Weights of a small mixture-of-experts language model, trained from scratch on English Wikipedia.
Size: width 160, 21.3M parameters.
Experts: 64 experts in each of 17 layers, 32 SwiGLU neurons an expert, 8 picks a token, a softmax router.
Below are experts of layer 3 (counted from 0) of a mixture-of-experts language model. Rows are named router (the router's row for the expert), down (a neuron's output weights, with its number) and show model dimensions 0-159. Each number is 128 + 24 x the weight over its row's rms, rounded and kept within 0 to 255. Numbers have three digits each.
Before each expert's rows: "raises" lists some tokens whose logits its average output raises strongly, later layers aside. This comes from a sample of Wikipedia text that the model never trained on.

# expert 1
raises: " of", "du", "-"
router:148138149117097166177137125104127145133172150092116130154089132161108099138144159087120096133170113148154148164111159108115133145121143121072132131093078132120182127143134158136118113096162144120150109112099108107118147102151114099131094101108153126096163128106114137119159139115141148156119132124157140086134143133110149127125101095173099147137170101145131151120080167078125149138109144175110130132146152092126131134158108090111112138105142100129154145148176157115084114150121152
down0:111111103116140156174101099148116147155134102175067173136131154164143162142126165136126153128154149129131150092136114097171071138133145109156115143135133119143100131096148101152096139137157124109120120133120136138136157164147110126161175101133139161115199153158089121141158097156180146119140117142135094090132137103149121119122098113113122156129146131141118181099129104112092130089138151134132131156116123138154136135135100146149134167052142148158135126137110137123117121131171125
down1:098118134127137126117145132148099131162105170124142159174126136107130120097134136090120110151135130142147123140149133164136108145124118117116161149093112188134123123126127143149091106164119150154100125084155129092117106124135119120135131152107166124176142115106147158163149108172113150141165122147115085155120144090122160142148082116150130122129121135114115102088109134123105120068127048119091140159076101130115114172131133174113101133106126184153132107147118115143156119077157115

# expert 0
raises: " |", "\n", "\n   ", ";", "\n ", " ===="
router:150154181146134105125100083127161147158144151084122141152119128147124070162115134118106159172132162147139156148135126132129160123094146143095124128088089157126163174129127125103113133100145129123118076125117106123098137115113139102118092096104095117136154132132099158175160127118130156152115114089114139153103160143109165140132124134188105172096158106109121126135101110115123146148130117163119108141140168090135136155146099135107144173125158100109129132162144091152090169120128099
down0:113117121164137128099154154177110102140059106135146118108156144108128116172153074144126123153109093110104130145119112105148141131142132144121148155188158167132112145083125141132135153096133116161123104197172093158144137116138117111126142132115119104103130149140103133157112128130121149097135152166114163104097158122124166134123135095128124144171167119127164122121130139133097130131160118179096106126105129133085143151087152106102121087107135162150093137151160154112137147111086130
down1:143146128135155175080145131137124159171116126142107144100167134104094102116156172129136107121173110127172121136192139146130116158181150116170132138183152132157130092128139146104143151137121109166148102126124125106123118130132156132128139106107168106146131097153140138112117109168114105087133129130143124197146126159156138195098155151121163147128087105140132084132102114113127119115156071106129117122143134113134134098129100110117124116121129097121084093112167136135132153132101142

# expert 6
raises: "\n", " |", "|"
router:127125165114118145137093130106136187126172121102098134187133168182092116141115162132131105140152111148132146141163147157127117128133170139106137102098127172095146151136163158170116137097140127114126091138122132134146149097142163092130098112158154110167142130134107134144162123125161151141107153108126096105109147097117148106114103115176082145097160096120109142140078134120116162113095140171115130151139146116120147119195138086142107147104131107126127116154148100131096124171117128
down0:111158079148120120141098160136118165121121134154118142134112131091157119130160107129152089139154085167096128118147146129163113156106155155158126128141145104130141113102118146121151132222151134108092095144135151098129126097128162185080169098145162099122174090111138159153149096103103167134129120115098106104142142120091138191131121122119147166134155101102120116137116087135147128137144135135127128125132123122102085106146113123095154138105149133126122161137131122163141087149142118
down1:099134118114148120083139131134134178173142138078138176182143152128112046106098123182152080118152135126149157117158133128123144171142104122113141143149154154097093096108138139153124104119104154108107129133087112107114108110111097118126149146104116123085154123121149128117077146091094134123099104098099156140128115072121148123139147152142101162134107115128101129133110128127150123121117123157145124152106175139079137127122115127139117101155102114092136179109094111103139112117139135

# expert 35
raises: "/", ":", "(", " and", ","
router:157136161124082123090117121128168155099147127115152126164102132134131113126138147143135163142150107121146121126123168120130175123112148175123110161085084134136157133106133160098093097072102096156114095124116080164101101153129116093140138109131083158109136093102092157147127159100103138111106121106113132108145136118108136090110141121152120129145153130108114174149115102118157147165092098135139128157146143126113137152160126114115134149064134101099157098133166132161108152154088158
down0:106122170113146133134139117135116123134094171115084147172117134132131105097176125110169109142140087107133097148106157129111164158152160118148106126146159141088114079130094127127096109113120160151155165104141136141126138127102142076106104136116133137140119137138119175133123163110064135113130121155077118167144107132136143122097138122141102126172104107081104134108115125159157147117119137127157104127119139148104113128142101103135113075131103090145125157114101170178101121193145139
down1:160104156134124142097122100132114150120164144171086082150080127142136102125200109141176076140115085110095113145125099159121151149128140179068149128113123164127121147140130121112125158121120108116134133136172107113136109178147166142156088110147099150148121143176106155078160116106090100136104109101108130119140111120168148122138158095136101117075128157132095124146123146120119131099113127145153129108136119150150097157140135111107119129088127130116113152159137136130138154137150146

# expert 38
raises: "y", " City", "na", "de"
router:126141193120068129146094129150157153148171124124113157162099139124084107131165114129123095103149122169135142113113124118124157144139152134070133085121126145131125142104119105141094127065125098102120132156098133103148133106124166131104143112145117146130140131139083120136171108122157140128108099101133107129132158118144135136121151132152099126122112129132088173128077140107108127112112122123078091137158145095152154147128159094131170132139145095124128123182154083113099113135063114
down0:125121118110134163141122152162140134120187093159129122158148163106125106118117150128134158103163129125135159128159116134125141124137133184102162142124148156105136111090119137082115116121085143177134119153159129131161130089125181129147118185103125113129110109108134136143092180120074146127091116116148167069122134120144150172189134109156136122139082115103129163141131135140146092144145111120105131147121154109116171096148102151100130127153095101114102138124145109103103101141134094
down1:099115127137118127151118121101122141115131128094130142196130090128163104097060137131160121130159150133175117140118110134126085132117129152087108102115081131172126138133144117136159063114118094093121113100128118082086157112164167157132138141168138111110108143091131125149123119133154145112154129157129099144126081073122125161131102101119157082146133124141107156161137103104156106113125128113114125103112156122122112142158116108107141129151096097086163127152094119119099134108082138

# expert 9
raises: " |", " ", "E", "K", "Personal"
router:138156138104112132134105122138165154120147128094143152134110138131112093131121137149144130145165149121145142130133135082098151109104136126110114130109115148109167136106156127083099117088126083109084076135083119172091161126108117112106133115121131128103144126165108153168139107159136121128080123086144096105107137098115169123098136087191079128144150106111125142130125111113129145170113133134097100148148120104132121156191127111139146148124143091097119141170146110188105153174146133
down0:092144168147035115129133101120155135115156101086140114147129127081103118100109118122101112139134155113122138147110155118111149158120130119155155151140141135108179120139129128108121149075154083138147089133103120165124129131051148126148108160117108085148155126115126131137091108155077122119099102082163082148102104145101114129135103142137135133115125141078137174152150137140128131129111150122150102169073128130131096147137127160134117115124118100113101139119110096138110151141127120
down1:136160130108131168121111123099100098144110118140081150177142171102103138124150152171106137155160115126128130135125089106114146155096174127125146101130140128142077149125110154119168078151154126128141114147143164098140103098098155127124160139151134075078119119152124147149099165133140155091132096102123124126139155109085123162082125154137114130137154111110096116130115112160146172105132176143128189131110153133114102151162124131153078152120111137130115156141128103125082109142137140

# expert 58
raises: ".", "s", "K"
router:139155174124103142137107079140146166150151125087153156138122120106112075153137116106120117143111170154186134148144160139127158120101146157112135166098119134133121171149124138121113134047120160096091122131127121154112124142116129116094109087148096166162150148115090122131187102136156155129114132108122092145133156114102181168157137104118124155119157121117114153117090121085099140155083123125111133142160122126125131138125080142097152136104164108116140129133145105144131141136100136
down0:158128137134153087113135097101086112139113159119144098170129132098103119141130133168125100131146171167122140150156146133127097173126117084130163112109088135184092126141133134114133118103144112141143092060155137100131138127114164155145136104164125113131159128099095114129138182139155170103124148120130147169121147093141146181118127121168128109086134121118168130109144124116178128123131123132138104112078121130072136110112139094143123088144147098126166125136112115128131101084151148
down1:153118103092169121110110133135075088084098097141124169097111154152161155122169125131138170131117108127125110127163169114138132123136136136114113127124083127144144092148173139163131151109172098131141092094153133116119131183123156150117140106120155123148107140110093144139116097160102088138140130113145122108136141114112078147084076110147158110124133116098129149102133114130139090137115119108115112101136066122157134163084166116101125095101130156124101162125145083095141115139143120

# expert 60
raises: "\n", " |", "-", "|"
router:138149181138128132105130112124157150116174152077104174156110146174112094122137155060133127145150093138152144151148133122129125088112140135123156161108113167148152143119122168142109125097133158157117108100125109118115128088150172093109134102173147159139136103105123151128162141103128177174113149112126126134142146116085169126100139135149087120107157132114116152110099151105114163157133140152142117138153146132089153144144118116102149147110157075127166156129150128140089136160139156
down0:124116120156120099155123070132155104140149108145097116110143107149149174163122155090136125147108135100118113054133130161166081097147128075144159152142153100110102140169137175171133131159142138132157110150146157114146135123105121114156145130162090121127132126142101159139132079159184090136155120165117113107111116137114122133126142140126120181125140127133133149157125094116129110109097113117103122162092109158135117152118130139120126177153118119118126154147129093172143127155140070
down1:126114118134125120153116151113120137118182131121144101111193111095091126119156143115134112113164147156150090163140139130171101101102136131106131110149125184195133132131121118125141112088097133136133153121141166123110126108157107101113090141142118103107155124106124119109136110124103146138145160123112053119151123106182126115133119136138141140146094171162124118101114160136124124150140109085122171166129142160108135126104188125144095119109122148149106128095087119143115109124051131

# expert 23
raises: " a", ",", " the"
router:162121154124078122128090093132158134104158118104108114144124139147128114143179136135098159147127136124148135124154127111101183136113166136108131133080079151104130157135150123085089100103113122164104132120104113165106127138136151134156106094158106163110131137120109133125152131156117164123119098060140131129110114147151129133144149122159102126124143133116113162155107122103126135139121169178125143149156147081141189149196106098102159149082142105102152137126155105136113109136091138
down0:109118067194133145134132085142124119124074138097146178136110141151132134178108129123094131165122107137143143130142118104098109077160130095105166133103091129121181149119128092114179070128103127127114094124138155090129169132095138157136124092131172141143142101138111093134125134134139140111136129142134099134134111153120141147120111114112091125139085123135134143135170084128101146103103132145107119135140161145103140143125101115122105125083141157091163087109165129116134124105112171
down1:072117157108117124112112104134105187118106175104131129116077125116127096106098110139109087131150138155122150141136108121118125141116117132151123178098131126119093120112127135127126131130122079120143115095143104118137089093096138112112152078085147104121142096149113096141119132114087112113139137105133135096136107082127153177076162096130100169126136079145129123116127128160154142157154124182146136134103121074180120098108132156112131101125132148136075143106133123164130143130119171

# expert 51
raises: " |", " of", "|", " ="
router:123126164096101110134079130111153162124136124098128124156120131165133105123150167159104114155170171144149126140127152166131131115108154142113129152095087128107136133102135171121085112089121161108105091134114109130169148114121165071138105096161123141129169114146099092148137142126130200095119096087161100124119141136107168108139154122140073128122151095114132162137125115131134140107099140132136143153147124131137128138161131112134133133094139095119155103140146100137100175161095182
down0:107117132097160128112112106194084125156146097179072123124133149165168172138101112128136147115121116144134126117143137090143102152125101107128114123153178125116146137144125144149158141168119136138114079121079154119132111135135109110126102133116141122095133137134168099159131129127151089069149171155095127126107132162120120166116134168132131114150142101128115159124141191169109181072116078137094138108103109126134136140100131122104156137112126139099110113134105134113128117117137170
down1:126101139131129149157128117133160086108159134116128118177107153152161136128131126141136155087151114124125100179102105138135137159160115136138181146107121072140141118109093105126135154156159169138130131165141116142149104146154115164169100129158097165135145165147107115133103140142096162131080130114109192138112175144148119193109183069115122105119123132141109090101140135080108116128159154138086118156127120153122131106132114115144139111123146101125106140137118121129119103117169114

# expert 24
raises: " listed", ",", "way"
router:127134169112095115114081119139150164094140123104103162149111130122155124123142152120144134142149135132129145122145146129142161088103169162092102177122088136073160133101118164083098103067137123139127066163096146147095129144119156104165118110152086180124132106140120146128133141123136145089108072101169083126103132124132142121155131129138119148114147147116138186151093125124117118094119141133136113147136143111129144168140120111083133128095124121093141107128157114159106148138098138
down0:133138119111159119163161158160188101099115155089099111134131158092076117097137113120162098074130157143126105112135133153123164095126142128125128140119149145162129112121151085106118198148150145114085097153111139092123131146127106144119098127111141110138105149129103151166150120155089154092159130140131135131174147132146116092127101121111133087129119105088125166129143130136148131129142180144121083133096098127145117128135122117138089176137133131121107080131154112130148106138115190
down1:188101162101134152161166128155093130130135101177124108145113106143101162163156159146137145128081128118124123109123129142084189130125131135127118155134121126131152143086136133136109085114117139148137118116153132161193093159112179148119136165119131127126110148138093132091126115119104172131133103141124118143144113093132143130102096085153093151157092110118119139144131083134106184166140112165151147165115072108166172139136146097130104122112122128106121115140116144134128120152110102

# expert 10
raises: "\n", ".", "^{", " (", " of"
router:158145155086115165111115104097132169143155133096100129162118133148095106130131139091148107120144087155132124151114113129092139123136160125075118111089121130131153136102093107139120108092122135120126114110072136096154121119175138111114113079164139160142125117125113155155158149115129143128096139103159120098123153101090150132145120100156101176137183094130128120136086150084156132141114162160096113143140144091119148132185153104140106158138139087117122120150141094127103166135099162
down0:118156112110095137138101123137116163096112125132137141056138112103122115140126103144140150086147152135153152132127131140129127148129091092107112117131174076144162126148119161143149113116129138114118111111090113141138093118152115108080141129138147098136138085124156129102146110101112120105116108097137114150155090126150104183139133113123130113164149124130133123114090063097132074145077099153106171112144100110146171089132124162154107080101149125140156143159115103138100107098152170
down1:117138126123128142144123164152093141130126141178121105149143136101116178136167142119125127072109098140130112123134173106153115100131129141127157122101138146118172135128118165172098111140173171116164119193180139176143170125132135123149156116130106121133137146093116083072147122149153093107168130130116117144137139142104119156094088203140161135133140119123122118126126116091099133126110099100115128089145099137146160128116130125118180106155114130122099170122135129115137097148160131

# expert 41
raises: ",", ".", " (", "-", " in", " –"
router:147185155106086150114103110108152139115145121084149164132089155121133084126142136116133129155135156175163146129115144127140147113106146161109088154093128152135120158125094140105105115047113152083116143092132090139108161107122151137100160137125073128130131151114075125116162112139122160134107104091116100127155133132110162167140131118138118118140137104086113165146097129088132160122100121119135149141147144125133128142137110145111174159099178115122130149147170108155112117138097112
down0:125122116097142131133147104127118167147123119134201081110140142107139159120118118126124094133114097141101147137114123135150066133151114137075125135156140157131162146095157134122139170159116125098103137105147147135127141159156136099161125155103183091118131162135122112142092174132123093097166120174125110103117114109170103119183101151114143141110099113139117110100126193149134142133127141149150119140114115119157079088129095155126136105100160158117107122140110137113178094123127138
down1:127100099133161149121102146129101113133198133170106129120086129155098143090119114150134128156091156097112130167135101153082105098141163134127142115178136151148123095133125116126147114106122106124111141163155173152144150124126194124141113154161107138135107135127132165159092161109116124086104138113127128138130138136160120151188147148174137133117130115141151127151119136131134091115159172133137151100150115135066078137145122118084122147102174119155163130125126115129120133078126142